Experts of a small language model.
Size: width 256, 25.4M parameters.
Experts: 24 experts in each of 12 layers, 2 picks a token, a softmax router.
Training: a variant of Muon for the experts, 264M tokens.
Below are experts of layer 9 (counted from 0) of a mixture-of-experts language model. Rows are named down (a neuron's output weights, with its number) and show model dimensions 128-255. Each number is 128 + 24 x the weight over its row's rms, rounded and kept within 0 to 255.
Before each expert's rows: "raises" lists some tokens whose logits its average output raises strongly, later layers aside. This comes from a sample of Wikipedia text that the model never trained on.

# expert 19
raises: "former", "b", "out", "c", "l", "C"
down0 [140 120 131 113 135  87 109 126 126  50 177 135 162 131 130  53 109 113 156 141 187 100 117 107 122 166  97  64 122 125 121 109 106 108 145 147 156 123 123 145 128 108 141 159 150 123 106 129 158  71 123 152 140 151 106 137 184 138 126 151 111 149  84 131 131 151 140 123 104 146 130 103 133 130 139 152 188 132 123  84 126 101 145 123 176 105 164 135 153 106 120 142  86 138 114  75 169 151 117 108 100 143 122 146 130 102 119 154 117 127 127 132 124 126 127 149 121 144 125 177 158 126 148 160  99 130 132 120]
down1 [ 90 165 163 126 156 178  99 116 131 159 132 107  98 117 162 106 176 121 135 161 134 118  96 107 123 126 112   0 140 169  74  97  87 100 130 144 109  82  97 128 149 140 147 111 119 115 128 108 107 123 130 110 130 113 110 145 113 143  87 174 152 122 126 107  95  89 130 134 123 138 113 157 131 121 104 136 144 118 152 116 173 121 136 118 134 122 172 141 148 150 131 142 153 159 151 139 160 144 135 136 109 111 108 122 141 106  79 119 120 151 111 124 134 139 143  85 128 136 141 169 139 136  97 139 110 121 121 112]
down2 [155 149 142 111 127  87 114 108 127 157 101 107 118 110 115 117 115 149  81 135 139 129 148 127  94 117 142 164  94  98 132 139 123 116 134 131 145 126 126 108 137 127 196 130 157  65 131 107 148 158 132 125 132 114  96 112  99 110 147 100 145 178  97 129 140  68 136 101 130  68 138 120 123 152 129 132  92 135 143 104 137 140 155 149 150 129 117 157 141 143 128 142  99 137 142 157 147 163 124 137 116 158 142 146 145 136  89 156 153 137 135 106 121 145 109 121 133 152 174  75 137 144 154 151 130 148 105 124]
down3 [113 120 167 104 144 174  91 102 128 143 161 100 137 123 122  85 124 153 154 190 127 134 113 118 155 147  71 157 160  97 129  93 129 119 114 151 157 119 154 137 113 144 115 123 133 149 169 139 120 158 136 133 111 162  90 135 142 139 119 124 154 133 125 145 142 119 160 117 102 163 149 135 128 149 172 102 127 116  85  93 113 166 145 132  61 107 118 121 177  86 157 135 110 113 121 110 124 116 135 121 113 130 105 128  81 142  91 146  92 135 147 145 136 122 125 107 146 151 137 154  85 115 176  74 119 135 160 154]
down4 [143 114 127 118 125 168 181 100 165 128 128 134 106 108 152 135  91 121 116 128 137 116 177 115 126 103 107  81 113 118  95 183 112 136 115 140 101 108 200 157 107 133  90 109 139 149 119 136 160 126 153 127 146 109 112 143 127 127  91  89 147 150 128 146 107 115 121  96 154  88 125 112  63 116  94 143 126 128 122 140 121 127 143 106 160 150 171 127 159 111 168 135 128 170 144  99 131 132 144 137  90 166 110 152 112 145  94  93 112 170 137  93  99 147 125 169 180 124 162 129 136 127 140 132 104  87 126 126]
down5 [142 127  86 135 158 155 124 161 118 143 151 151 153 130 114 101 128 117 143 133 152  96 112 120  94 134 105  82 157  99 151 150 137 137 138 130 132 121 123  97 136 101  95 136 123 150  73 131  93 143  98 139  90 142 135  94 111 138 118 141 133 115 124 115 141 135  94 107  96 175 159 158 184 112 103 188 121 145 136 135 167 107 169 115 128 122 165 159  96 127 114 177 122 157 117 112 113  89 132 140 157 115 102 127 117 130  98 110 124 158 164 148 108 157 110 109 133 130 139 127  96 121 148  98 172 145 177 181]
down6 [138 159 147 166 118 106 125 100 136 145 118 117 172 157 120 120 130 111 139 126 162 132 141 108 141 149 142 139 148 119 105 154 148 109 149 122  85 125  69 102 145 123 123 102 123 116 105 138 130 139 122 159 109 103 140 102 126 133 154 144 121 119 110 119 108 158 142 119 172 130 121 123 102 130 163  99 136 114 116 144 121  66  97  89  96 122 120 144 139 143 145 146 126 136 146 137 173 152 200 132 147 121 144 167 115 102 124 113 122 127 128 179 130 127  75 198 119 120 123 202 183 109 135 141 140 123 144 100]
down7 [142 183 122 109 122 136 107 113 105 118 170 142 125 102 152 123  71 150 139 136  91 158  84 156 155 125 119 106 116 101 127 117 143  77 127 129 129 118 107  96  88  63 136 150 133  99 144 167 117 144 149 120 106 166 156 172 119 130 166 125 121 131 139 126 127 133 173 115 116  98 110 112 108  84 127 125 151 139 125 132 148 150 112 117 123 117 125 121 137 120 116 120 141 139 107 144 152 185 126 142 138 127 102 110 140  95  96  82 123 109 121 140 132 164  96 133 120 135 111 132 144 118 163 148 117 101 150 178]
down8 [100 145 127 163 158 121 158 134 199 133 129 113  87  95 158 140 166 105 152 165 177 143 128 144 137 124 143 147 123 125 146 109 173 108 127 124 133  90 114 165 145 141 136 113 156 129  83 158  68 197 107  61 148 150 136 121 114 161 156  90 127 143 119 144 163 111 127 146 118  98 110 136 136  95 163 142 135  90 111 122 128 150 143 104 130 140 168 135 135 145 159 105 126 113 140 104 120  86 128  97 161 109 142 116 137 162 129 122  91 132 128 120 121 139 121 132 135 127 161 144 115  99 127 172 119 156 184 147]
down9 [123 139  99 104 105 107 139 123 121 116  94 141 124 125 114 114 132  97  97 157 124 102 125 111  98 125 125 110 148 120 122 165 107  91 123 100  78 110 149 103  94 103 133 148 139 168 127 125 134 101 107 113  97 115 159 120 150 146 132 146 106 150  81 123 109 121 114 119 171 129 105 120 123 108 106 126 119 163 128 120 153 206  89  98 122  74 110 109 119  96 136 145 134 125 107 128 114 121 166 135 167 159 142 113 132 176 176 150 107 124 129 111 146 117 151 167 135  95 125 136 161  99 139 117 114  94 137 150]
down10 [156 107 156 136 163 113 166 107 112 167 174 142 108 112 136  59 111 139  74 113 104 106  97 114 168 131 109 113 153 114 110 162 119 135  89  62 145 103 167 128 121 141 150  90 117 103 130  92 130 104 129 141 144 108 110  83 141 112 136 134 148 128 161 184 101 114 130 203 119 147 122 152 114 126 178 134 145 117 164  95 141 140 119  78 168 121 101 140 141 127 141 123 114 110 126 105 156 124 118 150 146 119 112 168 133 152  96 141 138 119 128 137 123 120 113 100 131 163 104 157 136 128 109 121 102 153  71 115]
down11 [113 158 148 198 122 118 109 115 125 123 150  92  98 124 166 104 164  93 159  92 111 106 133 147 144 128 153 135 119 150 120 136 123 162 134 119 163 114 122  84 133 142 148  85 155 116 132 132 126 119 151  95 119 148 147 142 145 147  95 107 126  77 139 150 119 114 169 121 129 107 129 138 108 147 154  80 127 110 112 123 114 138  83 137  95 135 126 149 121 147 158  88 179 109 119 146 159 156 148 149  96 150  98 194 117 104 170 121 151 149 108 104 146 127 144 109 133 132 136 140 100 109 102 113 166 102 142 172]
down12 [ 70 112 170 115 143 180  82 103 148 146 123 169 127 143 156 105 124  72 162  87 139 131 140 149 141 135 109 116 138  95 133  99 155 125 126 136 120  75 167 151 101 163 138 126 145  95 131 164 132  73 103  78  78 140 121 143  90 153  72 129 156 134 131 137 164 120  87 107 128 135 146 121 146 132 118 102 111 116 130 119 138 141 122 101  91  78  97 125 142 143 148 125 106  96 127 168 110  98 135 149 144 155 127 101 146 117  93 104 110  89 142 152 140 158 140 149 146  77 164 144 136 123 133 143 126 112 149  88]
down13 [119 152 142 157  99 146 159 150 157 140 166 156  95 130 142  94 125 140 125 146 164 105 118 105 161 142 155 183 143 114 125 115 147 145 109 162 126 147 168 126 127 114 136 111  95 126 154 132 105 146 122 137 152 134 105  60 172 141 105 139 140 146 112 150 125  99 123  70 139  68  99 182 141  98 138 148 115 143 114 127 122 131 102  99 105 116 107 107  84 132 162 139 133 108 124 114 137 110 111 153 122 122  90 138 128 153 123 166 108 114 121  97 117 120 111 101  96 102 118 133 104 116  98 165 154 155 139 148]
down14 [109 176 137  94  89 100 133 118 134 175 119 128 134 123 137 158 161 136 109 122  94 134 118 166  78 110 105 142 151 143 172 129 168 162 122 146 117  94 158 133 117 156 165 146 171  96 109 145 133 104 142 121 145 108 172 108  95 131 118 137 121 164 110 143 139 121 133 163 100 161 159  63 163 171 119 139 116 134 146 147 102 107  75 158 175 162 112 156 111 157  92 112 135 134 155 100 116  98 153 152 157 155 152 129 105 144 111  90 138 132 144  99  99 100 127 112 162 162  95 119 143  78  96 126  69 170 127  97]
down15 [129 109 152 154 119 121 102 118 150 117 119 106 108 115 124 129 100 117 119 126  87 177  74 134 101 127 115 139 134 115  78 141 123 148 147 119 106 180 155 111 126 174 133 119 144 135 107 133 114 117 147 139 119 122 125 149 130 113 157 114 110 168 143 119 117 138 107 105 127 119 120 171 161 128 149 165 151 146  94 158  81 148 120 126 119 144 108 131  98  90 136  72 187 146 147 131 153 136 112 152 126  94 120  68 117 167 179 101 147 132 148 130 131 144 130 130 119 100 101 122  97 140 107 144 130 154 115 159]
down16 [106 132 112 152  71 127 105 133 127 108 101 149 112 134 139 123 168 124 104 137 137 152 169  99 165 119 144 174 122 140 118 109 110 117 142 119 160 153 136 117 193 115 161 139 114 107 148 116 156 148 125 128 121 112 131 130 184 140 131 128 133 150 101 138 138 132 121 117 159 129 118 116 136 157 128 100 158 110 105 150  95 125 157 123  98 139 131 102 132 158 101 134 106 116 119 171 150 111 154 112 166 157 111 116 124 172 118  69 108 167 128 131 135 127 110 112 130 120 112  93 125 129 125 120 124 134 102 101]
down17 [155 147 143 114 107 100 104 134 126 132 152 128 120 108 117 147 154  83  89  69 135 127 136 183 125 173 134 179 123 132 119 120 204 114  79 108 120 122 125 118 123  88 147 127 131 143 135 128 111  52 129 117 141 165 155 141 127 144  54 133 127 142  91 125 131  99 119 142 150 105 127 152 132 143 128  76 127 129 114 110 130 139  60 113 113 103 145 107 109  93  99 124 111 137 150 124  79 130 104 117 144 150 124 133 108 135 115 124 120 115 170 111 154 131  96 110 103 136 131 125 161 150 127 139 161 132 158 113]
down18 [165 173 132 171 117 140 105 100 133 145 131 129 110 122 115 136 120 121 130 140 135 158 131 114 134 148 141 144 157 179 115 103 123 126 129 172 119 100 121 130 143 154 120 113 124 174 121 128 123 140 146 151  94 106 135 115 142 158 128 128 166  94 125 111  86 106 122 125 150 133 147 125 168 109 112 128 100 151 118 109 137 113  93 106 150 133 138 148 101 105 117 132 125 176 140 116 188 144 109 113 113 133 134 136 164 140 111 113 140 131 110 165 114 133 126 142 146 136 124 159 107 102 142 143  91  92 121 113]
down19 [122 129  89 117  85 112 102 115 112 129 151 147 132 147 133 180 103 117 137 112  72 126 164 111 139 105 126  99 101 135 104 135 132  99 144 136 115 117 119 129 143 138 158 170 140 104 121 105 107 138  68 147 118  80 117 175 111 125 109 132 149 105 100 108 111 141 166 169 116 125 112 105 163 157 139 151 162 128 121  87  82 112 139 117 156 117 121 138 146 144 101 111  93 166 124 130  96 116 122 109 152 171 120  76 107 107 100 102 156  80 128 118 133 142 174 155 113 170 157 110 167 150 108 118 129  85 127 140]
down20 [115 134 136 105 126 163 136 173 148 159 181 179 131 132 112 139 126 124 142 125 120  94 152 119  85 167 130 141 105  88 139  99  85 124 125 154 161 117 170 137 108 113  85  84 183 125 101 115  82 114 111 110 161 120 152 143 171 158 121 161 182 108 100 117 147  78 120 141 125 108 128 172 141 140  83 156 147 128 131 123 139 130  36 137 144 122 161 108 111  69 105 113 131 150 120 165 170 103 153 130 118 122 149 110 144 146 123 134 100  97 149 173 116 154 131  78 124 128 144 143  98 125 136 101 105 150 136 126]
down21 [123 123 133 144  87  74 126 137 148  65 124 117 156 137 118 120 173 166 153 148 147 134 104 100 128 129 136 158 152 105 107  86 107 131 129 126 107 127 164 151 122 166 139 106 172 181 122  88 122  97 126 129 159 147 117 143 126 122 145 149 115 112 101 105 160 131  93 143 133 118 114 142  68  92  86 121 137 133 109 202 135 114 146 139 104 118  97 125 143 129 134 138 139 121 111 137  87 102 109  97 164 110 156 112 141 139 176  98 113  97 108  99 128 128 135 109 104 121  86 146 133 117 144 120 130 129 116 151]
down22 [ 79  98 115 119 170 149 143 102 140 159 112 129 135 147 118 110 158 142 105 150 157 124 115 139 138 163 106  32 140 139 114 166 168  90 131 122 146 114 119 124 133 138 118 139 213 137 142 124 168 126 112 138 138  95 109  96 156 137 140 133 129 145 111 106 104  98 125 132 139 159 162 152  94 116 129 121 116 139 115 125 181 142 124 159 160 149 142 115 113 155 120 148 121 170 130 142  95 132 115  81 106  92 119  96 119 127 123 125 107 111 173 109 141 163 106 121 134  77 159 179  88 149 106 133 171 125 106 183]
down23 [168 149  96 131 181 161 140 112  98 161 121 157 108 144 177 158 143 143 160 175 177 136 146 111  98  81 136 159 132  94 153 118 159 121 181 113 129 122 114 119 142  87 119  93 123 134 114 148 107 162 122 140  90  94 119 158 125 126 110 149 140 112 162 131 156 108 114 103 103 137 102 115 104  99 174 155  83 109 135 120 124  84 114 127  91 119 150 111 123 107 126 141 136 153 133 111 125 116 156  59 123 122  93 109  88 110 106 137 139 151 120 134 115 129 138 147 131  88 134 107 111 113 156 117 148 128 130 138]
down24 [122 152 104 141 121 154 108 121 167 150 100 157 143 157 102 137 139 120  78 167 104  97 104 140 119 131 137 126 121 122 164 158  85 100 126 126 119  92  83 186 138 132 144 152 130 116 112 109 167 102 139 150 133 155 104 124 106 153 128 144 113 147  94 119 131 110 141 178 126 134 115 102 152 141 115 116 158 136  99 110 121 138 113 135 115 158  96 142 131 118 114 136 119 188 124 111 157 139  98 129 111 124 122 104 161  97 121 169 189 135 102 106  95 108 141 142  89 112 102 115 136 160 158 151 122 143  97 152]
down25 [119 112 111 166 122 147  85 128 120 161 151 116  98  87 166 110 107  98 105 169 137 138 112 146 115 110 129 123 155 129 157 144  98  99 131 147 116  79 174 108  89 115 183 149 145 103 105 142 107 124 184 144 143 144 187 158 157 115 130 131 153 131 163 134 136 171 153 117  49 123 124 118 127 111 135 132 119 128 135 138 133 141 128  75 171  93 164 152  55 157 111  99 121 151 116 138 123 168 140  93 115 136 109 165 149  90 118 167  99  85  95 122 118 126 147 160 100 149 132 130 120 133 138 132 130 147 155 158]